Weights of a small mixture-of-experts language model, trained from scratch on English Wikipedia: a sigmoid router.
Below are experts of layer 7 (counted from 0) of a mixture-of-experts language model. Rows are named router (the router's row for the expert), gate (a neuron's input weights, with its number), up (a neuron's input weights, with its number), down (a neuron's output weights, with its number) and show model dimensions 80-159. Each number is 128 + 24 x the weight over its row's rms, rounded and kept within 0 to 255.
Before each expert's rows: "mostly gets" lists some tokens that are sent to it at least half of the time; "comes before" lists some tokens at least twice as common just after its tokens as in all text. This comes from a sample of Wikipedia text that the model never trained on. Tokens count by the router's weight.

# expert 12
mostly gets: "had ", "have ", "has ", "would ", "took ", "could "
comes before: "the ", " ", "a ", "0 ", "his ", "be "
router [111 110 158 114 107 128 117 168 104 163 178 133 119 155 136 157  86 123 116 139 173 113 142  70 140 159 152 150 118 139 138 123 156 123 104 134  98 132 176 124 152 154 163 123 112  78 154 103  82 112  92 122 138 114 115 131 123 128 161 121 123 119 124 161 156 138 166  96  97 132 115 111 123 164 124 162 104 141 144 100]
gate0 [152 124  95 107 105 154 151 130 145 148 132  95 143 135 119 146 122 140  93 131 137 154 110 124 140 179 135  91 125 108 141  98 168 170 115 103 126 153 137  92 147  99  95 120 110 103 145 117 107 159 165 118 133 131 128 106 129 145 150 124 140 151 113 145 113 164 134 123  81 153 102 151 129 192 101 150 126 139 114 161]
up0 [123 101 139 134 105 166 189 149 119 134 157 173 124  91  66  86 127  90 140 119 112 137 105  99 106 152  77 142 120 164 130 124 173 148 152 114 131 112 121 148  92 133  91 173 132 115 126 122 114 127  99 139 121 107 144 121 151 128 113 146 127 149 113 140 131 178 107 173 123 114 136 128 118 150  99 184 105 135 138 121]
down0 [146 114 126 121 132 123 117 115 155 168 114 116 105 145 145 112 142 105  93 135 140 122  88 118 132 108  95 141 131 148 146 113 134 143  97 102 121  79 140 153 109 109 131 146 157 134 129 110 163 134 141 108 170 140 121  79 117  91 141 156 135 115 113 124 168 145 178 111 113  97 104 139  70 115 132 139 120 147 121 188]

# expert 2
mostly gets: "ia ", "u ", "John ", "z ", "i ", "ton "
comes before: "| ", "(", "|", "and ", "was ", "="
router [161 187 138 141 138 126 132 137 134 158 100 119 114 130 114 143  83  74 133 148 108 126 159 146 115 162 113 180 160  89 109 113 148 135  82 104 120 134 200 172 154 157 110 137  81 101 181 155 137 145 130 124 132 108 145 167  90 100 116 127 114 129 152 149 127 107 149 110 153 123 107 115 163 108 103  77 134 120 124 147]
gate28 [152 152 124 148  90 123 141 125 125 105 127 111 129 119 122 144 138 142 172 100 117 148 145 145 139 163 138 120 111  97  96 136  92 111 123 148 152  89 149  77 137  96 117 139 133 129 159 105 143 100 113 166 114 132 122 127 198 126 161 203 115 106  94 124 154 128 111 161  87 190 183 159  91 153 107 124 146 146 148 155]
up28 [112 122 109 135  96 141 166 146 142 119 131 148 114 115 153 118 141 110 136 122 105 151 100 142 106 114 131 156 118 117 128 108  73 154 129 124 146  83 118 118 151  94 163  83 105  87 182 135 156 121 121 144 119 130 111 159 169 127 134 182 163 122 105 120 155 194 116 165 132 135 159 103 109 112 129  89 106 166 142 121]
down28 [ 90 135 137  96 107 116 146 113 100 160 143 132 132 148 106  88 155 140 118 120 151  92 134 134  89 124 109 119 162 209 131 144 141 104  95 163 110 115  61  98 108 131 145 166  99 142 122  93 107 123 166 121  81 157 146 115 152 120 143 142 147 120 136 137 135 147 117 131 143 115 128 145 128 112 129  76 110 125 133 131]

# expert 14
mostly gets: "|", "\n\n", "==", "===", "== ", "=== "
comes before: "- ", "\n", "The ", "\n\n", "In ", "=="
router [128 126 107 130 119 165 100 124 114 148 101 120 118  95 158 158 115 144 151 152 145 144 157  87 139 174 116 112 126 163 129 161 126 178 119 133 100  64 180 128 180 152 161 144 115  92 136 113 160  98  88 143 132 143 132 169 124 153 132 163 117 100 140 145 135 123 113 137  98 157 118 127  92 120  84 144 146 100 158 108]
gate0 [112 157 152 142 134 125 147 140 108 176 140  84 122 132  99 143 155 126 153 128 133  96 140 120 102 138 192 119 127 135 132  86 191 138 172 161 148  92 148 143 127 125 118 115  80 132  92 108 135 141 128 133 160 157 126  83 127 111 158 162 125 117 112 104 155 141 153 127 138 124 143 106 148 118 142 129 141 124 125  66]
up0 [127 136 102 100 136  62 119  80 112  92  98 117 106 144 149  83 124 102 117 130  81 132  76 154 161 155  92 129  98 111 112 126 154 141 137 137 113 159 124 156 139 148 138 141 136  98 110 134  97 132 122  86 113 151 104 151 123 118  86  58  72 125 132 144 143 127 151 117 128 148 125 148 114 116  99 142 123 152 155 149]
down0 [170  95 103 129 100  77  74 169 118 129 121 128 122 134 101 127 149 109  86  85 116 111 132 127 113 124  97 112 118 119 129 122 115 133  76 155 112 118 206 117 144 195  84 124 117 139 137 139 131 139 123 125 115 139 129 119 136 154 166 132 104 136 129 103 136  99 148  94 128 128 122  85 164 148 176 190 113 123 142 146]

# expert 6
mostly gets: "which ", "used ", "part ", "who ", "there ", "name "
comes before: "of ", "to ", "in ", "and ", "by ", "for "
router [173 126 152 131  66 111 170 123 147 134 129 138 126 136 137 142 152 116 117 130  78 123 118 151 124 158 172  99 104 114 150 105 105 110 173 108 117 114 190 121 163 162 185 147 176 104 164  92  96 139 124 139 129 159 102  95 107 100 133 129 112 118 121 150 108 147 153 126 109 118  97  87 123 143 119 120 105 133 135 147]
gate0 [145 111 149  95 116 112 149 118 147 110 127 165  49 142 111 103 112 117 139 163 124 125 127 128 135 125 100 111 134 130 153 120 163 133 142 109  82 118 125 141 162 165 176 125 121 107 146 101  92 143 128 148 121 132 124 129 114 130 108 130 159 137 132 152 140 102 123 125 118 136 162 121 132 104 112  93 151  93  96  77]
up0 [ 90 107  79 116 115 135  75 129 151 115 108 130  99 145 147 152 128 125 165 113 136 128 142 126  98 126 116 116 159 102 106 151 127 124 137 115 109 114 110 109 121 125  90 124  96 122 110  93 140 139 135 133 125  96 135 116 106 154 150 127 133  79 167  83 119 109 122  91 125 100 119 136 122 109 157 115 129 129 109 120]
down0 [108 106 123 140 174 140 153 153 142 170 120 103 147 103 145 113 152 151  96 115 124 140 148 131  96 157 127 139 105 159 158 120 104 104 174 155 109 151  87 129 128  83 169 107 145 127 110 107  73 144 133 120 159 152 163 122  80 140 157 136 162 158  95 132 181  93 149 141 119 124  96 142 121 141 108 141 194 106 140 137]

# expert 11
mostly gets: "202", "201", "199", "200", "198", "197"
comes before: ".", "\n\n", ", ", "–", "\n", ","
router [148 100 172 117 100 151 166 157 127 166 140 103  91 126 121 127 118 117 113 120 111 117 152 121 144 151 142 128 118 170 115 126 140 131 129 101 123  94 158 124 125 148 157 131 150 135 140  89 110 161 123 141 149 129  80 127 116 107 155 165 102 105 155 115 104  86 171 146 112  97 123 112 125 109 126 143 143 167 106 153]
gate0 [ 94 101 138 142 102 116 122 115 162 118 127 117 129 126 170 126  78 105 106 125  98 120 157  99 149 128 169 122 121 205 138 179 126 111 146 125 105 120 139 145 113 115 122 113 161 155 121 114 142 113 123 137 142 104 128 176  88 120 121 128 150  99 147 105 137 119 112 140 111 130 138 100 124 123 134 169 118 133 141 104]
up0 [109 115  82  90 167 160  98  80  71 123  94 148 126 122 140  97 120 101  76 154 100  91 108 181 109 127 128 131  90 123 134 139 119 130 117 107 124  99 135  98 127 103 135  88 139 144 127 111 144 100 121  98 161 115 108 110 156 133 110 105 120 181 163 129 119 119 134 108  95 135 113  94  86 126 138 157 139 150 139 128]
down0 [123 135  98 130  98 112 142 103 116 106 143 152 125 138 100 119 124 158 149 146  92 144 134 123 156 107 126 129 134 116 110 103 150  89 124 161 127 141  69 108 114 117 113 123 153 109 118 115 144 147 103 170 125 165 152 133 149 134 128 105 110 109 111 136  96 132 131 177 143 153 134 131 163 106 109 160 125 143 125 137]

# expert 10
mostly gets: "ress", "tions", "ture", "ces", "ation", "tain"
comes before: ", ", ". ", ": ", ".", "-", "ed "
router [104 136 135 132 128 121 142 113 102 165 121 142 129 144 167 160  93 135 156 134 138 137 130 127 108 182 125 151  62 131 117  75 116 118 139 138 104 102 172  79 115 127 120 104 116 135 150  91 100 126 110 139 158 126 131 151 176 161 147 144 121 120 101 127 141 143 123 141  84 111 141  99  92 139  90 120 132 102 189 109]
gate0 [150 140 107 181 156 152  98 123 141 101 131 139  65 137 163 142 100  90 159 137 119 123  91 158 111 144 109  97 129 123 118 132 105 154 146 161 127  96 144  38 121  93 147 129 128 153 123 118  91 111 108 149 155 115  97 135 162 131 146  92 164 155 125 143 112 128 115 135 111 147 102 144 114 146 136 134 100 104 177 125]
up0 [121 147 105 118 120  83  96 131 107 140 138 139 154 107 121  98 131  90 170 159 139 109 130 125 136 128 163 127 140 121 189 149 113 122  94 151 135 111 115 185 113 146 165 130 102 149 128 142 125 131 115 154 140 118 155 132 111 161  91  81 142 148 101 143 127 153 172 141 145 108 115 107  98 176 141 149 123 142 136 182]
down0 [144 135 128 196 145 148  96 132 178 152  95 149 102 127 133 114 138 125 158 149 108 125  92 125 193 126 111 111 104 152 139 123 142 139 125 149  96  89 102 120 134 122 101 158 165 159 147 116  98 138 137 142 148 122 129 115 120 133 145 138 152 129  88  99 134 108 122 148 157 117 129 162 153 134 143 138 138 103 115 132]

# expert 7
mostly gets: "December ", "January ", "00 ", "9 ", "July ", "Total "
comes before: "| ", "|", "(", "201", "202", "200"
router [114 137 122 133 121 111 149 138 119 138 138 129 124 173 159 144 108 115 140 137 102 106 127 112 141 178 137 116 125  99 160 112 101 153 129 107 135  89 185 132 136 121 159 168 143 111 150 128 131 122 157 140 163  97 174 143 113 118 175 132  93 134 129 131 134 102 127 170 116 155 137 100 171  92  85 162 136 134  96 131]
gate0 [125 108 112 106 138 145  74 122 105 158 141 154 106 137 137 154 120 144 140 152 131 157 153 164 148 126 162 116 132 168  95 137 123 110 142 112 149 156 130 105 127 119 115 132 134 142 125 115 118  78  51 119 120 127 123 106 163 118 167 142 154 113 121 174 106 138 144 138 128 183  74  79 126 138 136 212 115  68 135  75]
up0 [137 127 123 130 112 128 134 153  94 152 147 161 134  91 124 134 104 118 117 173 116 129 133 149 125  90 165 121 136 123 152 111 112 125 148 142 138  99 120 166 138 153 120 141 186 114 128 140 123 148 169  85 131 130 131 155 126 161  69 132 172 167 163 153  94 122 195 136 138 121 160  63 127 137 117 127 141 155 134 118]
down0 [ 99 148 140 112 144 122  78 101 115 107 145 151 126 108 124 162 126  95 139 125 144 152 141 167 126 158 148 110 119 155 123 115 103 156 119 142  93 148 129 113 124 148 153  92 105 154 150 117  99 112  78 121 157  87 125 168  83 104 140 124 130 162  93 159 147 121 172 125 125 165 120 140 128 158  98 149 138 202 148 131]

# expert 9
mostly gets: "ville", "idae", "ism", "'", "ington", "ala"
comes before: ", ", "s ", "\n", ". ", "\n\n", ") "
router [181 134 115 122  98  93 116 113 103 148  94 121 131 100 156 119  98 139 108 113 127 114 177 126 179 116 135 117 161 122 134 135 172 125 100  87 159 153 179 151 144 129 167 111  68 115 149 115 112 108 132 124 151 146 152 138 125 104 141 120 103 128 141  81  92  81 129 142  86 130 136 150 146 125 117 137 132 179 140 156]
gate0 [155 111 118  89 113 161 151 127 104 120  87 126 142  99 144 136 129 150 169 143 150 103 153 130 172 126 109 113 118 127 174 168 121  96 124 127  69 124 140 132 121 159 174 161 121 125 121 110 117 117  61 138 102 111 121 134 140  95 141 143 156 127 139 140 115 132 127  95  92 157 138 123 115 160  91 129 123  92 111 128]
up0 [185 122 139 121 142 148 124 119 149 116 132 149 116 105 113 169 165 122 104 123 112 179 128 152 132 138 139 103 141 124 134 160 108 157 168 141 118 137 110 111 135 107 127 105 155  95 141 122 122 118 105 163 102 118 131 149  90 143 163  89 187 164 126 119 139 120 133 172 103 154 113 151 119  91 182 126 147 103 154 136]
down0 [115 101 111 158 145 160 162  96 111 157 107 138 144 136 135 163 137 128 144 142 126 136 132 132 111 125 118  93  84 113 143 133 119 138 117 166 102 151 159 142 113 157 110 140 126  86  84  99 112 120 139 202 115 149 132 138 143 101 118 136 127 147 138 124  97 106  87 160  79 137 168 154 126 116 108  98 155 134 127 123]